Below are experts of layer 7 (counted from 0) of a mixture-of-experts language model. Rows are named router (the router's row for the expert) and show model dimensions 0-191. Each number is 128 + 32 x the weight over its row's rms, rounded and kept within 0 to 255. Numbers have three digits each.
After each expert's rows: a language model's description of what the expert responds to; "comes after" lists some tokens at least twice as common just before its tokens as in all text. This comes from a sample of Wikipedia text that the model never trained on. Tokens count by the router's weight.

# expert 11
router:155115129095049163113151135185128035143200082137126050102153153098168133125195111116118152129142099140069081078160126099144132112084133073118158170187096203112131107113095128137097132156125208101108126103188080136153097121084130144131079083134120130130133150129178181096115105137106108140153088147138129167086113091136112157155157097140113156124119164166107130131102112126087132106120148118119184129112152135118148138106105167160146129173199105123078107141110066127106124117140137182151186143076109066094116074165106103085155173090109049135138155123162162107165096116087099146
It responds to: Singular or plural nouns after the, a or his and before of, such as role, film, city, years, battle.
comes after: " the", " a", " his", " The", " and", " an"

# expert 0
router:054066139112146132059093121078113160122097133129134041140105110101104101061071141178130095087099187141145186132147153083107149127142179137096075163126138122117144141159128163145179147118150159151152141136112116097138108161186093145101171162127167091153165181118104132134153172144119151118098158167106121156111120053178157146075071106108077124122065178103097144083147161099162127162143133126134076148150157115146167152109080070110127186116154188112138119098166131085156134160133099071183140074128157130171133101159089162184161158115166107135119136089124120179114099143081146130
It responds to: Dashes, pipes, colons and slashes that open bulleted list items or infobox fields, or separate table cells, e.g. "- Soccer:", "Born:", "| 15".
comes after: "\n", "3", "4", "6", " MF", " Born"

# expert 59
router:152111136132154131152088121092114084148138071151153101148163108170177132163131117099100168121132113171094161154105111206149137113101129094139097153168080106138141079158179112141079124098097097087062074069108073185117123108096128137152077072155098147148126173158148111149125114151058105089121092102171141132174111170136108193164065088095147127156109079097218114125138087133060147094111150169142095146193142121099133111067078096161126132119143091153099118160108128135140117161096202137128137132185149079111135168111148101157161162142109128128075169156111175154110184122137142094
It responds to: Digits in prices and scores, million or billion, units like kg and °F, and word-initial pieces such as cho, wi, qui.
comes after: " ", "0", ".", "-", "5", "7"

# expert 37
router:127137077108156179083129139122090121082126157135141086145043110210164060064164082173160118129136090057169139108125161192126145131120092136080105154107128150119154110145150169140136167087126161131092077141101133179114093147199178143109196166092151083032175157120100186175151146140164132156183096098128141182104132157140083145172137178124107148093155148161169200160089103116140116141172128172105133146133159141133144072138103151115094138128147154148145173079087132123101086164109140137113160117109100155173093124101114115137141100096135093117142136138126178166159103105130140105
It responds to: Function words in running prose: the, a, his, their, its, and verbs like is, has, would, been.
comes after: ".", " of", " and", " to", ",", " in"

# expert 53
router:105081171105072107134094143116104173148117160083151146102118115166068149169134175075146150145164150183162109110115202062178118192109097148190073122166132128171118118156115122130124202150117106107155085190127082140128151055067132159129093121152077162129116109191119110150093140090117145120215149180138165140149135126104114103132108197134093113058164129109095090134097129168104103141094129096164115166145132146138096107120153131160136132175147117115074111123138148105161130083111146154153151178163163172109168096151127124121114064174116063143106068131180127097132139107096115164
It responds to: Spaces and digits starting years after in or of, plus season or period words, such as summer of 1986, late, early, War.
comes after: " ", "2", "1", " in", " (", " In"

# expert 4
router:095135110143153121113111112124193129088120138068120137072161137125139124148101087141148113121113148148111070122182133115125091187169145203171160126168141175169134070184143082128084080080143103161129075088080164210145153166106119113100138093145181171133121154164156122187063085119106126092141128060113151108168095122126171148111139146099094151150094104122076140154157117085073136112134111118091111120149181157147106131162106091131149105113111087083156164115142139109147165123217069167198150119177179158169159062152113133155150103135085143118115174114115171104130140108097164138
It responds to: Space or first token right after a pipe in wiki tables, starting a cell value such as percentages, years, or vote counts.
comes after: " |", "|", ";", ":", " /", " –"

# expert 51
router:114190106075112158063115091195162161082124096150168102091156145135120177157105131142088189153150142181093109164111131157138083110137184169071158090152170176087144108163115147117118068100099085140126053116107111151183163124114123158154156179144150161110105127105159127084103168121084134150148168128127133132104081130151163093060157170120150166128120121095088128135144140114071132130107081110125091118087082201114104056189105138113104139113062147174134119126120114090168151130157101073143172105150147144173169145097079065125116177149151145136114105125183056137131127107125111146
It responds to: Blank space tokens starting indented list lines such as football scorer and lineup lines, plus table field labels like Votes, Website, Coordinates.
comes after: " |", " ", ";", "-", ":", "|"

# expert 57
router:119138089121083102084154109166126164100127095134134090156065133154132157119147156089168117064171156080129167114098102157122124119175134095068168144117156133179108183123114139100179136108085128176144112126134134149110076153149067139115201163098077101140114140090129151141152152163160166175133110108099077064105092067091142118142077086081113106103138077188111179097162121135141176168107136141146116121148083126088120106179148148123113101100087118102113148073158108184161103117148135164102139084071060127164168090112074080141126095120117094147168170187081147171153086110145179161
It responds to: Prepositions after a verb, noun or comma in running prose, such as in, to, with, by, from, on.
comes after: "s", ",", "ed", "ing", " such", " served"

# expert 28
router:124136122118130120089159169175072124167108132143145082120093112138123186076107122091149177117124136119125121084128192208162075112172167155129103154118094164137146138071141131005094095114128076142104115101194133089173170161082126098104121107110144139113162116134135135179101165077089111095128159107115146120092105083104162211161177109122136097153071128112131122148113179142080132137117101106152070102073133147139194144126093142150108123158118136153133168085133113117160148144162069118163133131154171139149128088169118161104098146113104133181055065132125111106095052139091091137
It responds to: Heading words at line starts in infoboxes and section titles, such as Career, Personal, History, See, Preceded, Binomial.
comes after: "-", "\n", "|", "==", " •", "==="

# expert 48
router:083110138094132164086089118179171154128090139123157147111150076081141072170073104107161125135122118119128175133071092156144162106141129138068066099143141156159154119173161130126107117118063111082174089138202150098111188131075156106122204150111120159123135174159085111144085073135146096137087136124099133148082152147138169168144205175131150159120129166140092128070138141158079092130154107072070096083143142116155142102080141148167146081092116079128149146164131133133134152060109122126126093166158138154126145105154109114183122070194122125081165116166157097102103137068096083157
It responds to: Space after a month name or label before a day or number (August 30, Line 8, Division 1), plus W in coordinates and year digits.
comes after: " ", " |", "|", "N", "′", ":"

# expert 52
router:108086155169141158124075080111149190109118165125103077137187174120113124129077139156135114150087132100146159152172067065088166128083141068121169140111168154093127077141147181164137151113156072162150087131114147167122120114142112106118113104137116158149092105099123117129169111187115079170078177122137191203188116142116151111101084130099088149126107186130115144150159153119117081127182141129099105145127143160125136179046138115056133160156107144087146111140142120091155143193105125106150200101145170163195160137099161074125134131167090179163087105171092145094121162155148130141
It responds to: Pipe separators between cells in wiki tables of sports results and statistics, plus semicolons and slashes separating scores.
comes after: ")", "0", " —", "3", "%", "4"

# expert 22
router:180124079187170189121132122137082186128090138097134153073120142107112149124170114195153102136063161053201146125139119156102124120118081151113160128120104100140097100166108124126061142154076096051170087133075123158165148145151154155136178137148109055099122144146116157109156135150101116168153127078138097136163133190152159105133107139110083136071162096083095103113114116043086155195114105134123117107129106159183145097176097130111101139090099163094116136111143110145179064140127128149143127109077151073160165083111097153161119129112110158138170087146123081109167097069156139128
It responds to: Articles a, an, The and verbs was, is after a subject or comma, opening definitions like "is an upcoming Brazilian drama".
comes after: ",", " is", " |", ".", " as", " was"

# expert 41
router:117128133073077102090155166160122103105125079130117096150103119166128116162164125090118099057143093090103148101174123111148148115150124080081138152149144162099146137089144127125157137088120158153146122150146128152185094171119090123122101087097100138141133168130151181137124162152128138164142146132091081086061123075117135153153128026110122149081166099178188161135181099079141198143110069071194114105127133166104148070130137183166123102144094133125083157039149098109081094140166168158149145074068111101091134133107143099136172118106154050149139133176114163161143093126085119151
It responds to: Verbs after not, to or was, and conjunctions or prepositions in running prose, such as realize, distinguish, received, when, over.
comes after: " to", " was", " and", " is", " not", " be"

# expert 3
router:176166098131149110132141089065144126098098103095056125170161149128142157143125169136129164148076193168108083140132102126174064145110093076112155124066119105126136069100136133171127098108106131163134147114120153156062126145107113139117110182099080172159150113085070112115153166134122102149109089203149098115121085147178072171155118152183163185146120179092168109159180168067169161147113156105160110095127159160090147118144132122096094106170171110168139147132128146126165121130058098103144188171189147153111140143167144204168116111116090130148133116113115092089154183129172161156
It responds to: Digits ending a number, as in scores, years and ages (201'6', 17–3'1'), plus adverb and adjective suffixes like -ically, -ous, -ly.
comes after: "1", "2", "0", "–", "8", "9"

# expert 14
router:107131088150111134140161131141134043113145185148159136162126164084139115125075106124105147111123152140093142121104116063099087155135116089149073102128108058142139125125136136150169133157150184123095114122151144092065126077220158139128111090137148182169160141134116109109098131052095056128116119101142118170153140134206148116067142179186130119146106064147157099158128110123173183131157123170126123113109072149094092117080108131140131079128124142093129158119112147095107130107083109122109107093136063147095115133146143099141062117102203186111136111064206124087104183116173079155
It responds to: Whole-word proper nouns for countries, states, cities and common first names, such as United States, New York, Connecticut, George.
comes after: ",", " the", " of", " in", " United", " New"

# expert 55
router:064073135115168100100064107176165133101183105090132141130090139103112117129160126101159084133149146097163108101148114187126128115201183097101182147126134093167080122123095082147208144109076119070090140102058107112076129129149063119108195177095116096156084090102138101164176076076129158113113086135134069129167101087060137106081098127088091083178151081167100156091157112119173096166113164137137137148109140130091086110118126118119150144185137134116120119103122108122155129122131086146152094146163128146131125101112100109144052104201107149078158150133092079124125120140150105141
It responds to: Prepositions like of, in, at, over, during, and the article the right after them, as in Island of Newfoundland.
comes after: " of", " in", "s", " to", " University", " for"

# expert 32
router:108161131132111116121147105069107155091102167158063107143142147133084092168091117113096120028155079185083100162134144161095144145091113134156104101106131178130119092172128089055145181137180137190149088089099101168116100079152130130124094103117117112187175134060115156122135127115157117112102149127120104112115132153124072162103131174127143121088112191080167089104178096125151135097102090116059075149090153070158097122189102186158151133104100109178144142124167142153149109171130098166153153120146092154110069126097143112174110091107166084107146118169111149172136144195109180136
It responds to: Periods, closing quotes, closing parentheses and line breaks that end a sentence or quotation, plus clause links like where and although.
comes after: ".", "\n", "s", "==", ".\"", " =="

# expert 13
router:119113117146107140128152125188165148147159154052180067173119132133145118162112109137151100174116129112149132131163167191212138135136127096077163117107097117108146134099142123121051161098059074124161100094118185164116151168087123156130156162169158101109162141137152118155204191146188126176180112067098130105176098135117133166159162118139136131091181122150156164155084103091172200170131088128108159136112093144091109100146152150100107155127128111040178088074092096095103082156116136107126155111102100087133125122123134116109150142100124059175094118151130116126163140085157169090
It responds to: Auxiliary and linking verbs and adverbs after the subject, such as was, been, became, then, also, later, Originally.
comes after: " was", ".", " is", " It", " it", " which"

# expert 44
router:131171172118160118081167159168163125121123073094171074129140102150127154121118141167101185135114108151100100096116134127126082136162166128068121114141076144063131155164140132077081117180118093133154118118141112076107117143156126112136146161088164120174147145135183119142179135057144119150140162167085185178118115116146136186140142131123116126193063189112093095110103164161066098091173169073148158101083100129104151118137115124120182123153133116125150096193084131116064097190084072153120159118112134095129179113217123133139142135060111063151109085114169116090149135094094109109
It responds to: Nouns and noun endings for durations, positions and infobox fields, such as years, life, time, season, Occupation, plus digits in statistics.
comes after: " the", " a", "-", "5", " his", " an"

# expert 35
router:153146147135029102111083086112148120170126124164122117092175075159112157166057162089099138191105155093103158169126115170133166114125126137097138176133186076130155055101171117176124132114113126165139121118142172144127133073132156122119152197153119137123154154181131082134158059110142170157115204108085169177100120156075097129120103133081103120168102159182105121137151195151135088123160065104153109176109112103195150110090107100187150141164136086082187094119129102137119152139162112097159127154097172125095130125146105099148152095125111100118077177083154137092152152153169120131
It responds to: Third digit of four-digit years in date ranges and lists, plus digits and pipes in sports tables, such as 1960, 2010.
comes after: "0", "9", "8", "–", "6", "3"

# expert 58
router:133190146146177132139061078070153178094098121127136124179159171093121082150115145157147176136097127125112070187089155106142125148129174181115170086124131118082114125081097174153147150098073092143097130167121151170158156155094120136109082161123136173117094112146135087072167104185148165086080147110127104161178091167087173123078107166097101122163102128154060124154103110128132149074128169133162120156117160179120096100179222119170131179129183123077162131131144136161136076089079139141151087126153178140173146145191093159145074144123122102118135138144151141158129141165109160122
It responds to: The conjunctions and, or, but and list commas joining parallel words or names, such as Romanesque and Gothic.
comes after: ",", "s", " well", "ing", "ed", "\""

# expert 1
router:165139088111117170098135121153132072162153122141197085115115184152112152081155135103148143110170162118073094045155145119074097132173155120170102101133135114092164140158121169155175115164170113106149141115124138108072143089156139138126107110107109154147072153142120117122106039086041097107084143103187152160141194140129185078107101192175124151159173057152139098152105148114100148110081182119120119088123149122116105128095105123159146102158135181135103115153073112107105147100073070163111142108161155137130094071149129124173098143153133180073114139113138110061170072128161144116
It responds to: Capitalized adjectives and words inside names of institutions, awards and titles, such as National, American, New, Best New Artist.
comes after: " the", " of", " a", " and", " The", ":"

# expert 56
router:157092104068136174094107144139066066135157114185166124131099133159171093078152102111188126130132121105142085115148186164110121116177119142071083162167133134096120094130120113155136145110124161099098091072061163165143072162118095182141172095121167084108107168108112205119160163108101123168098124180109149151128159143130100115207091113155160170100093132142123136163155045108144135111097175137148140148095173102104100111107152163080141059167132173115128113110108146125112070112136114132133104177085127204120110107135125163132134109118154097105182145106086166074200130079132106101
It responds to: Articles, possessives and quantifiers before a noun, such as the, a, his, its, their, other, each, all.
comes after: " of", " the", " in", "'", " with", " a"

# expert 8
router:148096117107135111201134144151103142166121140102114190132063122128146081139150140056144121141158122168164115122200117141148172109115158110181125132114144085140128122112153155133128156149109122077054140119146132129160155062073110145148132147128117141142172102164107164203058142124129134071209149125165132128167165154096151123167084076185112118183162138102097119147123145112125179106080156175099102227113076112123157113130139151077175143125184145176107064143103137126136133156119198130111127106109112132104118144156135160135153132131137124163068146099164126205195119153144125053
It responds to: Opening prefix pieces of words, often after a hyphen or space, such as un, re, dis, pre, con, inter.
comes after: " ", "-", " the", " (", " \"", " a"

# expert 43
router:118157162110105131141117129165146119153197141135122117163106145183160147151207105087105166143097113068094142123115117108133168144128155089144070115146168162134184173127099125157082099107147144170078161109183113127178154078092086113162086073117158169109146124126139157107082125122076137135126135111186132143067137152060156176090126165132115116130134154205105131104151180102168085094077165105145173099091125105154174140109097138165191150124166098129070120075089093118148119134148114142077149159118151169095106137109172147124154184114133056173110131120147094097152137214088109076
It responds to: Whole common nouns and word stems, often followed by a suffix, such as brother, role, law, fe-lon-y, li-bert-ies, Spider-s.
comes after: " ", " the", " a", " his", " The", " p"

# expert 42
router:152119086170175149128082077116160145071110081115151173090145155102133100152129079106132158161065156190142158133095146117035163111109144175087137116118119071113112157141169101129121143111129143152132134154078118188132147169142110132107135180169166159121154161100175100131121107074155161070108161095090116074167112167124133136108165161099119138142125145134113118108115118097080079143186071121093101126132169102155063140113079150177095162098106119126136089179123049099188160115174168116156151101082145116136153078160112078150119062176152155106064088117160105094087091137102130117
It responds to: Degree signs, primes, opening brackets, en dashes, plus/minus and spaces preceding numbers in coordinates, sports tables and math, e.g. 32.348056°, (2), (aged.
comes after: " |", ";", "0", "3", "6", " /"

# expert 63
router:085094149093098050148099154147087149129113116120178107132142074082090137181072170104173165138094162151167178116081108168126169123194099144156117099207148150170140111143146100008120111076120117081128055123103130165109143108125092106164118128128119140112158098162095190137137145063094125103114150104167120084123126132129169144157143139115076117085159181180139103130132099112118112075097124068178114151155126138125131136080111124078120078128173125090100148141083145143118069082058159099135109120108138139104137136156102192152136124143135105157103089074136117099161120111101085164
It responds to: First digit of a number, especially the 1 or 2 opening years and scores (1933, 192 to 1, 11–7).
comes after: " ", "1", " (", "2", "–", " $"

# expert 30
router:090135146162104064077114131173064174112084159153068102142097086106091122048118071153126077145099146084186105131149136158140103115133142157149153151167059137146118156086122125073093100115135103074198145111126153080131145141075161124138167149135164085089102125113130123180163115149113170178164132146113092121121110073137161104101102087113159105139105093142081106107112146078123105155104095173134070073150183130130139160142099114105121146101144153142179159099189114132156123147192138092114125108149160155145078072073100133173062160142092177138163103103190074160130135129161124113
It responds to: First token of a line after a break or heading: list dashes, table pipes, = headings, The, and taxonomy fields like Genus, Phylum.
comes after: "\n", "-", " =", "==", " List", " Born"

# expert 16
router:157187149163149157153071123090119189074118113118141107118142152161095069165080095205092093125131104197087160189102154111171160172136192101183140116137176097102089108187119102085156152092168066150131070121089169145146084058128177137121084107175159114146133101121134139152097154144140144131085113148086123099122151141077135170104132139125138181145123174122147089116143124120134080163128161101083118100121123128136097137173187087151155138122129122169169128152127131086181154179159134094138065123172112136096133132109137100153148124106165089067133088111178084176081111133150102184
It responds to: Periods closing sentences or abbreviations, plus final digits of numbers in tables, such as 4.8, 12–10, ending punctuation ")." and however.
comes after: ".", "3", "4", "5", "7", "6"

# expert 17
router:114124159116107102163126158149071149117121116122112166173067095134126121157131145100153173159182133178146108155147134138172166126136089134141110154150129181167115168172126087096115179087099149084143106100054133163198110125066087124134119138170125146104172143135108132157127072084151143110132138083204176138174219162142128162165097108104105076175113123116058142131134106111096147102111172193134151130113181064143115136113174148113191116121132139127106096149133112161060090112098144146115096181066131141059117170180138115159155145109134073116109169150089155105157130194139168148
It responds to: Lone spaces and hyphens after articles or prepositions before numbers or compounds, such as a 13-year-old, one-day, more than 80.
comes after: " the", " a", " of", " an", " in", "3"

# expert 6
router:134140151097153082182133118178109164125149109099092181122114104071160136136148101078154064147137111176143138123159126093181170160149088120176123117138093149198093141120134086132069123113110152063151116152155071123170087076108123148115143072131132166111116102151108153156071083093168103096186105076125172071132172157135122081142169138114109131146162088062114099140073099190118115128163104173092128100144103125117129090129133107116142093080108100098108191162075102118147161099123132146126123102093085083157120122062114083100150174168109142134077178174077112125069068123119176135
It responds to: Bare space tokens and word-initial fragments like p, S, re, dis after commas or articles, starting the next word in running prose or tables.
comes after: ",", " the", " and", " The", "ia", "a"

# expert 40
router:112139099125139155123098106077124137178155111092173180145158158140121182088168121129116186159114117165098165096105135143176058100126166120114060157148133098114107187165123087150070112085105141130170105128119122132121118153105119110113122156187204159154139161210147127129075091107107133142155135151230157150156122112109169134094135107119174037152097160095078160102152171140150093194094120149165138136077184107131100132115112078133154106094143145094055107148136124079114133151110161118136159135161160078043131154125183086146108099101101135118107129143183158141108170113128129103
It responds to: Month names, spaces, and commas inside dates and measurements, such as 21 September, 12 March 1981, kg, and table pipes.
comes after: "0", " |", "5", "4", "3", "6"

# expert 18
router:115118064146207117153131087096125161084071141086114150173164175143131170163118177169098128133096157174144059155119149128155085151049128100104137110129137101106113111130123067149174119125089121103082149096149167150115106126160187161131119102101148112175085092115156088056139188105174089144081125202112135131129104152149092121109150131177156172154124171083123125154101149159134154131141132089155150150096163129096139144142084107129143133181111077098178087146120102134126163170136075063176188172176091094123150113145113084118153125149110131104130175102130192111088173073182139115
It responds to: Last digit of numbers in coordinates, catalog IDs and season ranges, plus words closing a phrase such as century, ago, California, London.
comes after: "0", "1", "2", "8", "9", "7"

# expert 20
router:113117096153153135101182087082097163115090139138088123125127160111098100137091119186131096149103170103146179095207061071097190181050151090163151112104120127135154114144147151147149162147134132121163146100064160113168106107160161086099148116129126129194088150077104108119178136158116146160077164180122141167162107140140107125085117147121073145069137196129151157140177119135141103112134132067094119079103104109137129164093159094121126161145109080111157096135193121103157154166086121096109165105103148133162127090109172073093180085168118143137140118211086170181076127126161152129
It responds to: Pipe characters that separate table cells, plus line breaks, semicolons and sentence-final periods inside wiki tables and lists.
comes after: ")", "0", "%", " —", "3", "4"